Weights of a small mixture-of-experts language model, trained from scratch on English Wikipedia.
Size: width 96, vocabulary 2322.
Experts: 192 squared ReLU neurons an expert, 1 pick a token, a sigmoid router.
Training: a variant of SOAP for the experts, 545M tokens, 2631 steps.
Below are experts of layer 4 (counted from 0) of a mixture-of-experts language model. Rows are named up (a neuron's input weights, with its number) and show model dimensions 0-95. Each number is 128 + 24 x the weight over its row's rms, rounded and kept within 0 to 255.
Before each expert's rows: a language model's description of what the expert responds to; "mostly gets" lists some tokens that are sent to it at least half of the time. This comes from a sample of Wikipedia text that the model never trained on.

# expert 0
Description: Latinate word middles. Second pieces of Latin-derived words following prefixes like ex, con, pre, dec, such as exp-ect-ing, pre-ced-ed, decl-ar-ed, camp-aign.
mostly gets: " pr", " cont", " stud", " comm", " serv", " ass"
up0 [127 151 133 121 146 118 121 104 138 183 126  80 130 133 160 159 127 116 127 116  92 152  97 123  98 108 189 137 122 121  68 141 129 103 134 178 104 132 132 137 116  76 123 141 149 160  95  73 155 129 102 107 114 160 152 110 133 135 163 142  83  98 166 168  99 129 136 121  73 129 124 143 127 105 128 166 145 147 115  98 113 159 127 124 124 113 125 124 149 138 142 130 118 136 119 126]
up1 [129  94 113 106 145 150 141  96 108  95 191 120 145 141 117  70 143 142 162 107 129 137 106  85 119 137 128 145 126 135 158 124  88 138 140 118 154  95 142 153 113 157 128 125 108 140  95 112 141 140 100 102 108 139 102 132 140 131 172 158 143 122 110 151 149 105 147 110  99 130 116  98 123 128 128 142 149 132 117 171 177  76 118 136 106 132 109  62 114 118 108 147  94 132 175 116]
up2 [128 116 146 156 150 149 129 114 146 123  89 106 129 155 142 174 126 104 114 117  79 132 126  89 119 109 107 144 128 155 142 153 143 174 156 146 106 122 116 127 107 109  94 151 144 158 160 139 170 125  90 181 137 169 139 142 139  99 107 111 131  88 150 113 123 109  90 152  93 135 116  96 156 145 144 106 123  88 145  99 138 112 126 134 145 129 160  96 161  86 128 158 107 110 110 173]
up3 [123 153 114 136 113  91 140 162  85 120 147 128 158 139 151 144 114 154 172 122 147  87 156 109 138 158 139 139 101 165 104  99  88 124 133 143 126 121  79 120  92 141 139 113 180 119 121 117 159 163 148 155 128 114  84 117 146 134 166 127 136 132 107 128 156  98 164 138 125 134 110 156 104 106 128 113  60 140 111 125 149 125 117 127 161 165 140 186 128 148  97 132 154 124 138 128]
up4 [157 132 150 130 145 157 126 125 166 135 154 148 109 106 106 107 161 115  86 142 163 164 168  76 148 110  96 144 130 147 116 120 122  99  97 103 133  87 107 117 104 143 128 135 177 137 141 155 133 164 125 137 160 157 109 118 120 118 160 113 119  93  91 114 142 146  87 113  92 164  97 121 157 175  85 156 127 122 128 109 143 155 163 135  98 115 145 130 156 120 162 145 133 142 150 143]
up5 [130 125 132 107 117 121 112  83 106 113 160 103 131 152  99 154 133 106 162  85 109 115 159 123 154 129  93 158 164 150 124 174 124  94 139  98  94 138 141 101  82 132 122 149 114 148 135 158 108 142 141 131 100 116  95 110 152 134 105 135 167 130 117  94 144 132 143  91 135 136 105 157 174  83 121 144 141 132 106 183 141 137 135 111 112  71  92  93 132 122 146 112 137 143 142 166]
up6 [101 157  96 165 152 171 160 109 111 125 164 156 134 142 141 106 136 126 178 106 140 122 144 103 139 153 120 134 110 118 122 148 108 122 121  64 116 133 114 134 148 134 105 146 101 166 144 126 102  85 129 168 143 115 136 143 148  73 154 149 152 125 115 149 158 114  97 134 141 126 163 110 142 110 105 159  84 143 114 156 101 125 156 136  97 142 130 119 131 135  88 151 158 100 162  81]
up7 [125 108 148 165 166 153 131  96 133 123  65  99 154 145 125 137 112 105 120  96 156 147 128 181 165 130 137 173 136 113 130 128 152 114 107  97 146 142 123 168 126 111 175 160 175 110 149 120  77 121 135 140 121 142 118  93 129 111 127 133  94 124 153 140  93 125 156  97 161 146 126 144  93 138 113 132 102 137  95 160 107 120 145 120 151 133 112 107 122 169 115  95 123 128 164 164]
up8 [ 85 118 135 145 105 162 121 119 150 128 137 145 129 110 146 141 111 148  97 118 127 135 114 163 103 125 109 150 113 186 135 115  61  85 171 135 109  80 136 121 141 155 128 184 122 123 162 139 149 148 120 105 136 145 138  98 140 118 113 139 133 136  85 149  94 144 116 113 151 153 102  84 144 141 161 105 129 113 128 104 194 155 130 135 165 136 118 132 137 116 183 125 129 110 127 119]
up9 [105 116 154 125 143 165 146 124 146 150 147 126 141 152 152  90 138 106 163 102 129 124 112 143 137 139 142 123 129 114 128 141 131  84  61 118 136 126 138 145 107 152 147 148 137 155 150 130  97 117 142 119 129 115 120 137 114 104 141 129 128 200 129 112 122  66 132 107 143 141 109 117  87 134 154 131 173 120 108  68  93 153 159 121 140 151 100 126 169 112 177  92 174 145 119 125]

# expert 2
Description: Sentence-ending punctuation. Full stops ending sentences, often after place names or abbreviations like NHL, plus heading markers ==, ===, colons and closing parentheses.
mostly gets: ".", "==", "===", "°", " ==", ")."
up0 [129 176 122 127 105 130 155 160 158 119  76 122 123 141 154 100 112  88  90 112 130 105  85 138 102 123 118 104  75 140 163  95 120 121 121 123 127 131  93 119 134 113 143 127 122 178 132 154 148 167 161 136 105  97 121 135 129 141  93 139 101 142 111 147 146 165 118 159 106 139 151 145 125 107 162  83 125  91 159 128 125  89  90 122 160 100 139 144  85 133 158 159 105 143 126 130]
up1 [ 97 134 120 156 176  70 121 119  93 122 114 131 109 113 101 117 117  68 146 139 121 132 131 109 130 125 139 119 140 131 125 123 135 112 151 109 114 169 129  86 139  77 133 155 139  86 174 123 113 113 144 168 100  91 127 118 113  98 153 123 133 116 119 134 174 118 195 135 123  90 121 126 133 107 120 121 111  91 114 160 162  89 131 116 102 111 141 135 146 157 122 160 165 118 107  96]
up2 [155 101 131 146 115 145 106  63 146 110 107 155 105  91  84 115 147 102 125 100 134 119 157  90 126 114 120 132 122 134 135  86  98 140 134 127 134 159 138 179 153  75 175 151 171 130 123 126 168 135 134 140 124 145 131 122 124 120 120 132 172  81 111 169 101 150 116 127 102 167 125 112 118  98 148 132 138 130 115 164 117 109 160 134 145 138 170 137 153 158 129 138 136 137 116  83]
up3 [111 158  98 152 121 153 155  89 169 150  90 162  76 126 132  71  96 155 133 125 146 155  96 128 137 111  90 148 123 141 143 120 132 142 143 109 129  91 131 147  91 144 125 128 162 142 120 151 136 113  98 141 110 126 136 107 120 144 107 111 134 123  83 137 106 107 140 124 160 125 129 148 110  94 103 143 121  70 121 160 165 135 140 108 109  61  93 144 110  90 118 134 107 143 149 144]
up4 [173 122 147  96 134 104 131 118 120 125 127 138 167  93 148 117 125 116 143 116 196 131  90 107 140 127  93 146 101  99 125 133 178 128 108 109 140 113 125 158 123 139 193 133 127 180 130 129 125 120 158 135 115 120 136 122 114 130 144  96 136 112 124 159 146 124 165 110 129 122 157 159 109 123 129  70 170 163 142 199 102 159 128 124 114 101 153 140 116 128 119 142 135 152  94 135]
up5 [158 105 128 164 107 144 121 138 119 125 125 114  88 114 141 149 107 126 148  98 117 172  84 105 147 138 106 131 150 141 134 119 147 128 118 115 126 129 134  96 155 137 173 113 131 108 146 155 140 144 129 150 159  96 116 125 122  65 156 151 123 150 108 123 134 159 142 107 122 137 122 142 126 173  98  79 151 144 112 152 136 171  91 132  54 100  96 140 164 177 118 102 113 122 154 153]
up6 [115 101  95 136  88 132 155 127 126 139 159 118  81 135 106 134 160 142 154 135 110  93 111 112 132 121 175 119 149 150 122 133 126 131 111 106 132 133 167 163 103 156 119 149 119 172 107 167 139 130 156 110 128  71 118 115 126  74 173 103 138 104  91  99 117 136  98 138 164 125 116 100 143  94 124 149 140 118 157 138 140 149 105 129 156 160  99 104 128 113 132 127 142 111 198 110]
up7 [130 138 137 132 118 162 132 109 165 166 138 171 137 108 136 107 163 124  78 159 135 118 106 152 105 115 112 157 123 152 137 113 172  95 116 100 140 124 153 116 129 111 136 118 112 153 138  98 145  89  94 189 107 160 111 123  96 125 136 166 116 117 121 144 126 156 131  92  96 148 150 112 141 137 139 130 119 132 105 141 139 129 145 146 187 151 112 156 149 158 151 124 115 115  79  63]
up8 [105 124 148 126 150 155 143 126  99 139 142 151 165 126 100 123 104 115 138 116 113 117 145  80 127 129 116 137  99 133 198 117 111 116 115  80 112 168 135 110 160 160 101 135 106 132 200 117 198  90 134 130 166 136  92 100 135  97 131 111 125 125 111 132 142 151 134 130 106 120 141 114 124 103 114 142 114 168 132 114 140 124 131 101 170 143 153 110 155 103 129 176 116 108 143 105]
up9 [122 178 142 124 154 172 124 127 123 110 123 115 106 116 119 149 122 133 156 105 181  85 105  94 154 127 124 145  84  76 131 159 144 137 136 152 137 169 126 144 152 133 111 125 111 154 160 143 136 134 138 130 151 115 168 107 129 165 110 134  92 151 100 140 141 164 126 148 138 184 177 148 128  89 108  94 124 116 149 143 109 124 112  84 154 122 118 144 113 136 170 141 158 148 108 157]

# expert 11
Description: Table pipes, line breaks. Table cell separators | and |---|, line breaks, semicolons and slashes in wiki tables, sports schedules and lists.
mostly gets: " |", "|", "\n", "|---|", ");", ";"
up0 [129  98 113 102 131 131 115 157 134 135 104 137 143 154 122 131 128 159 115 107 150 144  86 119 135 129 119 152 128 152 124 150 104 134 103 132 111  95 139 122 104 152 146 121 131 169 118 109 151 131 126 100 147 137 118 110  93 149 139 148  65 139 121 127 154 160 159 102 166 144  96 106 149  88 101 154 122 118 153 155 117 168 136 111 132 139  97 173  78 145 130 188 141 144 119 206]
up1 [139 118 156 114 137  96 165 166 123 172 172 145 145 131 128 113 117 122 144 113  96 182 116 147 119 120 130 144 111 140 109 114  83 116 153 121 114 141 102  95 127 109 144 115 138 127  98 131 166 139 132 138  93 146 142 105 119 100 146 154 145 108 130 163 155 156 139  64  79 109 106 180 142 121 146  67 112  96 132 142 141 107 153 134 100 146 168 127  98 154 115 141 144 105 137 149]
up2 [139 157 129 173 125 117 101 156 100 111  87 131 151 128 132 134 152 121 148  96 119 126 149 124 132 119 156 130 145  95 108 145 169 114 119 154 154 139 106  69 104 170 129 122 126 153 153 106 148 127 134 166 185 150 123 104 102 128 120 131 115 126 138  96 153 128 153 124 129 149 140 142 175 157 101 122  85 118  96 122 113 130 149 129 144  87  67 158 108 169 130 144 135 155 174 151]
up3 [140 148 143 138 158 139 120 122 164 139 124 129 144 133 123 129 120 143 138 135 122 123 157 117 132 157  79 144 130 125 157 150 150 142  41 107 127 118 143  87 126 105 112 132 136 115 149  95 159 127  85 137 132 131 165 123  58 146 135 130 166  99 166 138  80 131  93 110 132 103 139 128 116 134  97 117 133  98  99 135 148  96 115 123 141 149 120 110 146 120 138 125 107  94  51 136]
up4 [178 154 113  96 108  86 168 113 175  94 108 154 152 139 129 150  87 114 111 149  70 110 133 141 107 122 122 142 130 169 138 131 110 154  99 154 105 147 135 155 142 103 160 112 141 110 132 150 122 133 134 181  88 140 121 141  98  86  97 165 110 119 117  82 106 100 142 120 124 147 140 153 130 116 143 122 108  77 160 123 109  99 157 163 116 132 153 122 131 116 127 123 140 138 117 101]
up5 [129 130 122 151 183 118 155 123 122 106 178 131 105 144 110 122 161 121  95  90 166 152 121  82 113 107 111 163 159 141 112 133 140 135 141 137  97 148 120 146 142 166 118 150 156 174 146 175 192 122 125 142 121  95 129 134 104 132 138 191 119 145 126 129 100  88 150  98 114 148 117 111 131 126 147 105 133  96 105 152 129 171 129 104 151 139 105 108 149 134  94 110 140 128 156 135]
up6 [116 173 125 107 149 155 126 125  80 121 164 125 106 143 151 144 130 135 142 103 175 128 123 114  91  99 137 136 139 163 137 142 147 132 120 149 126 131 141 136 189 104 108 179 144 211 121 137 154 148 173 127 116 110 128 132 100 125 151 187 124  84 111 158 163 127 152 128 115 105 131 133 108 120 100 128 148 124 108 121 154 112 156 102 151 107 114 124 133 115  93 119 128 124 162 158]
up7 [137 147 105 146 133 115 119 144 127 126 121  85 110 112 166 145 145 150  68 147 124 104 151 112  94 171 137 168 165 163 157 101 159 148 110  99 129 114 117 125 131 108 104 123 140 133  98 136 170 114 126 189  72 142 145 131  96 118 146 109 188 114 113  94  91 155 120 134 137 159 112 101 137 118 118 101 135 137 125 140 182 109 111 126 129 141 130 161 125 110  97 134 141 109 149 108]
up8 [178 105 139 168 111  85 145  74 158 122 125 119 145  91 136 136 130 150 123  91 131 132 152 152 109 122 135  99  62  96 140 113  80  90 138 101 115 157 134 120 128 134 120 104 149 150 133 169 144 146 135 137 173 124 152 153 120 116 111 179 119 118 141 149 124 106 112 119 112 129  84 163 142 121 112  96 115 101 140 182 150 140 160 124 136 129 136 117 102 137 148 103 110 113 139  91]
up9 [134 106  94 103 111 119 120 166  84 165 133 138  93 162 129 102 143 147 111 135  73 168 111 148 129 126 102 128 128 109 184  97 121  94 130 115 138  95 150 121 139 144 156 174 151 103 113 152 177 161 131 105 115 103  99 125 110 135 111 143 135  96  88 121 179 144 144 124 109 151 135 130 148 126 152  91 119 160 168 118 160 109 136  84 107 105 143 150 126 119 108 145 129 133 101 126]

# expert 3
Description: List hyphens, word starts. Hyphen bullets in infobox and taxonomy lists (Kingdom:, Predecessor) and hyphens in compounds, plus opening pieces like Al, ro, Pro.
mostly gets: "-", " al", " ro", " Pro", " new", " Or"
up0 [125 151 134 151 194 107 151 119 168 125 142  88 174 110 127 106 146 105 122 153 188 148 109 125 115 174 190 122 141 125 145  84  96 114 142 109 147 147 151 159 144 101 142 132 125 167 120  94 143 145 155 137 117 101 134 132 148 169 132 133 129 117 149 115  92 110 160 151 120 165 169 145 113 151 101 110 136 142 110 112 145 153 127 103 116 165 139 129 111 108 150 122 119 146  99 138]
up1 [160 142 120  85 116  91 163  85 142  91 130  94 112 161 175  97 114 111 126 141 146  98 153 136 137 142 139 143 154 158 128  90 106 122 141  98 127 107 142 139 130 112 167 120 152 144 102 108 111 172 102 112 131 117 191 121 150 112 134 124 101 139 107 138 134 133 108 128  99 146 148 139 175 122 115 105 153 150 148 179  84 118 137 140 147 141  76 113  95 162 111 117 131 133 104 102]
up2 [118 142 122 117 127 165 147 140 123 111  99 146 122 135 118  80  94 138 109 137 110 168 147 113 152 103 104  96 114 135 111  90 188 139 113 120  48  74 118 135 128 105  91 111 116 143 105 179 166 146 106 143 111 127  94 105  94 120 129 125 145 144 107 150 125 107 117  95  97 143 143 152 146 126 125 163 126  90 129 115 149 117  96 129 127 125 166 126 139 100 147  99 126 142 163 116]
up3 [113 110 152  86  95 119 150 144  91 133 126 146 132 150 138 106 140 118 117 166 155 179  72 144 135 145 124 153 129  80 127 138  76 111 131 132 110 129 135 120 153 147 105 121 169 161 133 144 100  85 143 154 137  90 118 143 133  91 184 156 121  95  80 128  87 118 124 144 129 143 147 159 123 121 123 102  89  95 121 152 146 122 130 102 123 101 135 149 114 122 122 137 153 122 160  87]
up4 [105 161 116  91 147 157 150  88 153 122 159 100 102 140 157 155 124 154 140 127  72 153 120 123 107 159 101 155 134 157 129 143 132  89 164 115  98 131 114  84 164 144 145 130 153 130  81 111 136 133  93 123 128 115 139 128 125 121  98 126 160 110  96 124 161 126 106 120 110 136  94 150  82 109 165 158 155  91 166 170 155  91 142 126 112 127 122 119 158 104 131 158 115 143 120 117]
up5 [127 143 121 116 130 156 124 102 110 110 117 101 157 133 145 106 126 100 156  92 178 122  98 164 108 129 126 149 122 118 103  69 164  87 127 110  97 117 142 131 120 145 116 110 124 159 123 101 184 128  63 166 149 157 121 134 116  99 142 162 108 132 121 147 140 120 149  81  78 104 131 139 132 147 138 138 138 108 135 147 138 119 149 102 100 111 137 104  88 169 111 139 158 146 170 132]
up6 [139 146 131 101 130 117 157 151 126 160  78 173 137 161 112 132 122 114 115 148 103 115 163  92  99 149 130 175 169 126 100 100 140 106 122 135 121 130  92 154 118  60  95 153  82 149 121 132 109  94 162 142 133 120 148 132 136 172 109 158 128 148 126 136 149 131 140 113 126  68 135 124 145 115  99 122 155  92 117 133 105 147 168 128 129 149 122 156  98 141 111 146 161 109 149 151]
up7 [120 138 140 115 136  94 119 156 144 110  92 107 155 126 110 150 170 107 122  84 136 124 184 101 112 108  80 160 162 146 163 118 141 116 139  72 108 153 118 135 141 111 146 131  99 106 120 127 138 131 157 146 106 141 128 137 133 139 116 136 101 100  82 111 121  94 142 152  88  71 121  98 126 145 129 118 121 143 163 112 134 136 110 128 164  89 185 137 115 145 136 147 122 181 152 135]
up8 [180 150 132 136 111 144 133 111 120 116 163 121 122 101 158 165 141 155 132 113 133 119 129 114  93 181 154 118  72 101 135 145 144 135 142 101 149 127 104 151 174 109 118 137 128 169 127 165 133  82 157 152 115 144 107 153 155 132 133 136 105 122 113 140  96 147 126 129 101 130 154 148  96  92 142 181 175  98 134  93 112  97 143 118 149 125 124 154  81 113 105 144 131  82 129 135]
up9 [143 126 152 118 143 150 116 131 102  73 112 153 135 121 135 124  72 117 134 126 127 103 122 145 199 142 107 151 113 148 170 118 111 102 106  99  84 104  97  75 117  86 133 131 152  93 120 143 117 130 146 151 165 121 122  95  99  97 132 180 112 125 114 129 148 104 111 126 143 155 126 128 147 141 135 114 133 111 105 134 136 131 120 147 108 116 121 164 147 104 123 112 108 176  77 172]

# expert 8
Description: Prepositions and conjunctions. Function words of, in, to, and, for, with, by and commas joining phrases in running prose, e.g. evidence of, Hall of Fame.
mostly gets: " to", " in", " of", " and", " on", " for"
up0 [110 103 134 139 132 141 122  87 155  95 140 121 110 157  74  85 157 111 152 123 141  83 114 138 162 111 123 136 108 116 137  89  84 114 129 140 100 115 159 156 111 124 147 105  94 131 132 159 141 126 153 130 169 101  88 144 145  96 154 122 159  92 123 156 153 118 136 109 139  90 114  90 150 137 158  91 122 115 125 148 131 131 113 189 161  89 128 138 117 130 139 135 112 128  73 133]
up1 [146 150 121 138 136 158 154 119 154 117  96 152  89 132 120 116 140  84 128 140 121 159 103 141 125 122 182 119 159 135 168  89 108 139 101 116 159 136 134 160  93 135 181 137 119 132 128 135 157 132 140 128 145 127 158 121 103 135 122 183 134 135 133 116  97 151 103 204 128 116  97  95 113 139 116  85 127  90 142 114  88 124 112 162 109 145 114  97 149 155 131 104 112 157 125 158]
up2 [153 116 158 116 110 131 136 170 128 153 125 154 163 121 122 103 118 152 139 137 113  81 117 140 132 141 109 145 146 114 102 108 136 105 153 118 115 139 128 162 169 117 141 144 142  97 120  80 112 118 100 134 136 128 168 120 144 145 135 114  87 122 131 155 111  82  82 114 117 151 143 157 141 171 106 124 105 158 118  86 131 188 150 153 167 160 120 139 122 127 113 182  83 169 118 151]
up3 [191 151 121 158 188 102 144 121  98 127 135  91 149 128 100 161 168 126 121 129  84 105  78 112 184 147 133 117 131 150 162 144 109 134 130  90  83 137 126 150 153 108 118 150 139 148  86 104  98 127 146 150 137 128  89 121 156 132 100 159 101 123 103 104  90 120 115 121 133 123 142 121 135 115 138 140 132  75 104 157 108 130 140 102 136 117 153 119 138 137 113 133 129  95 142 154]
up4 [162 162 134 147  92 115 130  89 119  58 100 147 129 137 124 145 150 126 171 151 137 137  88 124 115 140 128 121 113 106 129 112  98 115 128 130 107 141 138 162  74  90 142 128 109 121 142 154 151 100 128 189 130  89 110 131 119 116  61 153 142 100 138 104 138 152 125 115  94  96 137 123 147 145 143 136 178 123 127 150 111 155 159 111 102 121 146 102 132 166  97 145 125 145 114 122]
up5 [139 128 135  85 106 180 131 129 136 101 117 137 113 103 119 108 158 111 107 131 169 112  99 119 142 127 123 147 168 146 126  82 132  85 115 103 140 114 149 113 160  97 147 174 131 129 153 133 175 114 136 131 147 116 128 151 103 129 151 139 121  91 141 167  97 129  75 103  77 157 120 152 103 110 160 127 119 137 113 120 180 110 160  86 130 123  98  95 122 117 124 159 152 154 147 108]
up6 [ 86 175 135 115 135 121 149 168 116 112  92 101 163 127 128 101 101 165 109 126 148 124 114 145 113 150 151 167 154 124 131 105 154 106 139 165 135 127 131 148 143 112 154 140 115  79  92 109 104 112 129 118 175 165 145 100 122 148 182 117 131  69 138 115 118 132 119 151 104 136 145 141 132  93 131 146 136  79 165 142 127 124 145 143  96 166 110  95 127 133 151 163  96 132 152 102]
up7 [138 134 134 128 141 138 126 133 136 123 115 126  76 134 115 117 148 113 133 148 123  91  92 121 134 130 147 117 128 143 143 126 131 179  83 124 169 128 145 180 134 143 119  97 125 154 120 132 117 165  77  93 145 127 150 112 116 128 110 191  85 133 131 104 121 170 116 154 167 133 134 160 108 129  82 147 127  78  89 148 140 149 150 113 111 124 152  86  93 149 106 169 155 143 125 162]
up8 [142 120 105 114 105 116 135 122 126 108 152 126  93 121 129 142 143 124 106 106 105 160 141 166  64 137 166 103 166 125 107  95 100  95 203 113 128 118 179 116 126 124 130 137 157 169 101 150 114 115 124 134  95 158 154 143 111 135 100 100 123 152 115 110  94  91 190 102 112 118 167 119 130 116 109 165 129 128  93 116  87 135 118 100 135 125 143 126 134 119 125 149 110 126 117 106]
up9 [152 131 132 126 121 163 104 143 119  97 116 150 104 170 134 146  89 135 127 123 112 112  96  78 118 138 110 150 113 137  64 112 110 131 102 109 136 133 106 110 134 124 135  97 169 155 130 125 144 162 146 143 148 107  85 152  77 107 168 148 116 123 111 123 130 105 134 124 191 121 122 145 136  92 135 154  95 138 106 157  42 159 122 133 135 114 134 117 144 110 137 130 144 118 126  96]

# expert 10
Description: Word endings, adjectives. Later pieces and suffixes completing words, such as ical, ic, ist, ful, ball, plus nationality adjectives American, British, Indian.
mostly gets: " American", " British", " Indian", "ical", "merican", "ful"
up46 [134 110 130 120 148 139 108 129 142 140 168 136 157 138 106 112 139 144 100 101 164  96 181 106 144  64 120 158  91 127 133 134 113 143 133 156 125 105 125 100 141 109 136 149 114 127 132 146 137 121 196 166 106 109  91  91 128 124 126 119  60 103 137 159 101 114  94 135 103 134 159 182 118  91  95 139 131 174 133 115 130 101 120 114 141 101 114 145 126 136 128 164 142 128 125 143]
up47 [123 136 131 116 129 116 121 117 132 148 137 155 119 128 112 128 129 111 138  86 122 111 171 146 141 132  72 127 158 103 141 146 160 127 172 107 116 155 169 157 129 160 115 123 124 152 131 142 135 154 144 116 137 133 146 146 137  97 156  67 140  91 143 147 125 114 115  97 137 156 128 155  61 130  97 117 129 133 126 163 151  61 151 128 123  70 116 123  97 158  97 150 102 110  93 107]
up48 [137  99  74 141 191 145 133 160 123 174 151  80 139 148 123 140 136  65 122 110  74  94  95 152 106 131 124 153 136 119  97  98 105 133 120 111 163 134 149 102 161 174  97 123 128 135 187 121 133 154 152 125 156 142 152 122 128 124 156 119 109 126  93 153 144 139 147 137 129 157 141 160 145 142 125 114 129 118 143 104 135 125 132 112 137 116  91 157 120 154 133 107 139 101 152 113]
up49 [130 116 120 110 118 136 113 103 101 120  80 101 145 139 167 109 126  90 148 136 123 164 125 132  88 112 125 121 152 144 114 118 142 116 125 109  83 105 157 151 129 142 124 151 144 136 136 118  95 162  91 149 117 117 170 109 104 145 147 123 173 140 136  68 130 138 168 114 143 137  88 146  82 112 165 139 101 102 143 131  65 125 141 145 125 138 105  92 126 140  71 145 157 103 121 149]
up50 [156 164 115  69 189 118 100 160  85 113 123 131 140 140 141  99 120 142 171 168 145 158 120 106  92 124 125 133 112 106  95 136 123 119 103 160 137 121 118 101 133 128 110 108 138  95 129 139 116 163  89 131 135 144 138 196 141 124 140 170  96 103  68 116 173 131 150 131 135 111 125 151 150  94  93 138 108 126 118 123 124 132 118 103 142 129  97 125 150 111 128 139 173 135 128 140]
up51 [ 98 137 149  52 109 136 153 121 130 128  93  87 114 113 138  95 120 161 100 147 138  78 116 120 147 164 132 108 100 123 170 122 108 101 133 110 111 122 122 140 121 167 147 151 112 160 134 120 125 118 152 118 128 124 151 113 120 133 108 115 144 137 120 127  78  80 108 147 141  98 144 147 105  98 117  96 117 150 172 132 112 151 114 114 141 175 161 191 103 121 142 136 124 160 166 127]
up52 [114  97 164 128 128 120 103 121  89 122 135  97 155 104 145 146 110 132 156 127 141 124 140  84  95  84 115 162 132 120 127 123 128 104 124 141 131 165 140  88 153 176 131 138 149 112 134 153 151 121 166 164 142 129 149 150 102 128 107 110  88 154 134 120 114 111 127 124 103 178  72 145 128  80 122 170 149 124 128 130 107 114 112 124 125 156 104 186 122 137 175 100 148 152 161 101]
up53 [143 157 115  96 125  99 146 142  91  99 175 113 140 120 138 126 174 142 122 127 122 113 121 112 109 178 133 126 124 138 105 114 119 172 111 122 139 126 108 117 160 134 112  79 100 124 107  85 152 155  87 124 124 141 114 123 171 139 166 115 134 106 147 127 163 133 147  90 116 157 129 141  61 106  99 154 131 142 153 128 160 153 116 122  87 161 121  87 137 112  94 124 136 104 168  95]
up54 [198 155  98 124 179 154 134 119 126 107 115 144  88 140 115 111 162 127 104 145 116 150  97 145 125 139  98 111 126 142 100 125 112 177 168 141 132 137 150 142 142 124 135 143 143 117 162 141 111 104 140 137 115 125 112  89 118 110 104 116 128 128 157 133 116 147 154 125 204 127  60 104 110 133 105 139 100 114 112 140 101 106 125 161  95 106  92 136 125 140 118 152 125 160 120 171]
up55 [ 76 145  89  77  98 144 127 125 138 158 119 103 155 135 121 114 121  81  95 103 148  91 145 130 143 118 132 145 120 104 128 111  94 145 133 159  95 127 100 130 176 146 124 127 172 131 161 138 143 118 147 123 162  82 112 129 100 103 124 135  58 142 137 125 102  87  95 109 163 139 126 139 144 128 120 150 107 133 124  80 118 109 136 155 129  78 126 157 139 141 152 138 136 123  96 123]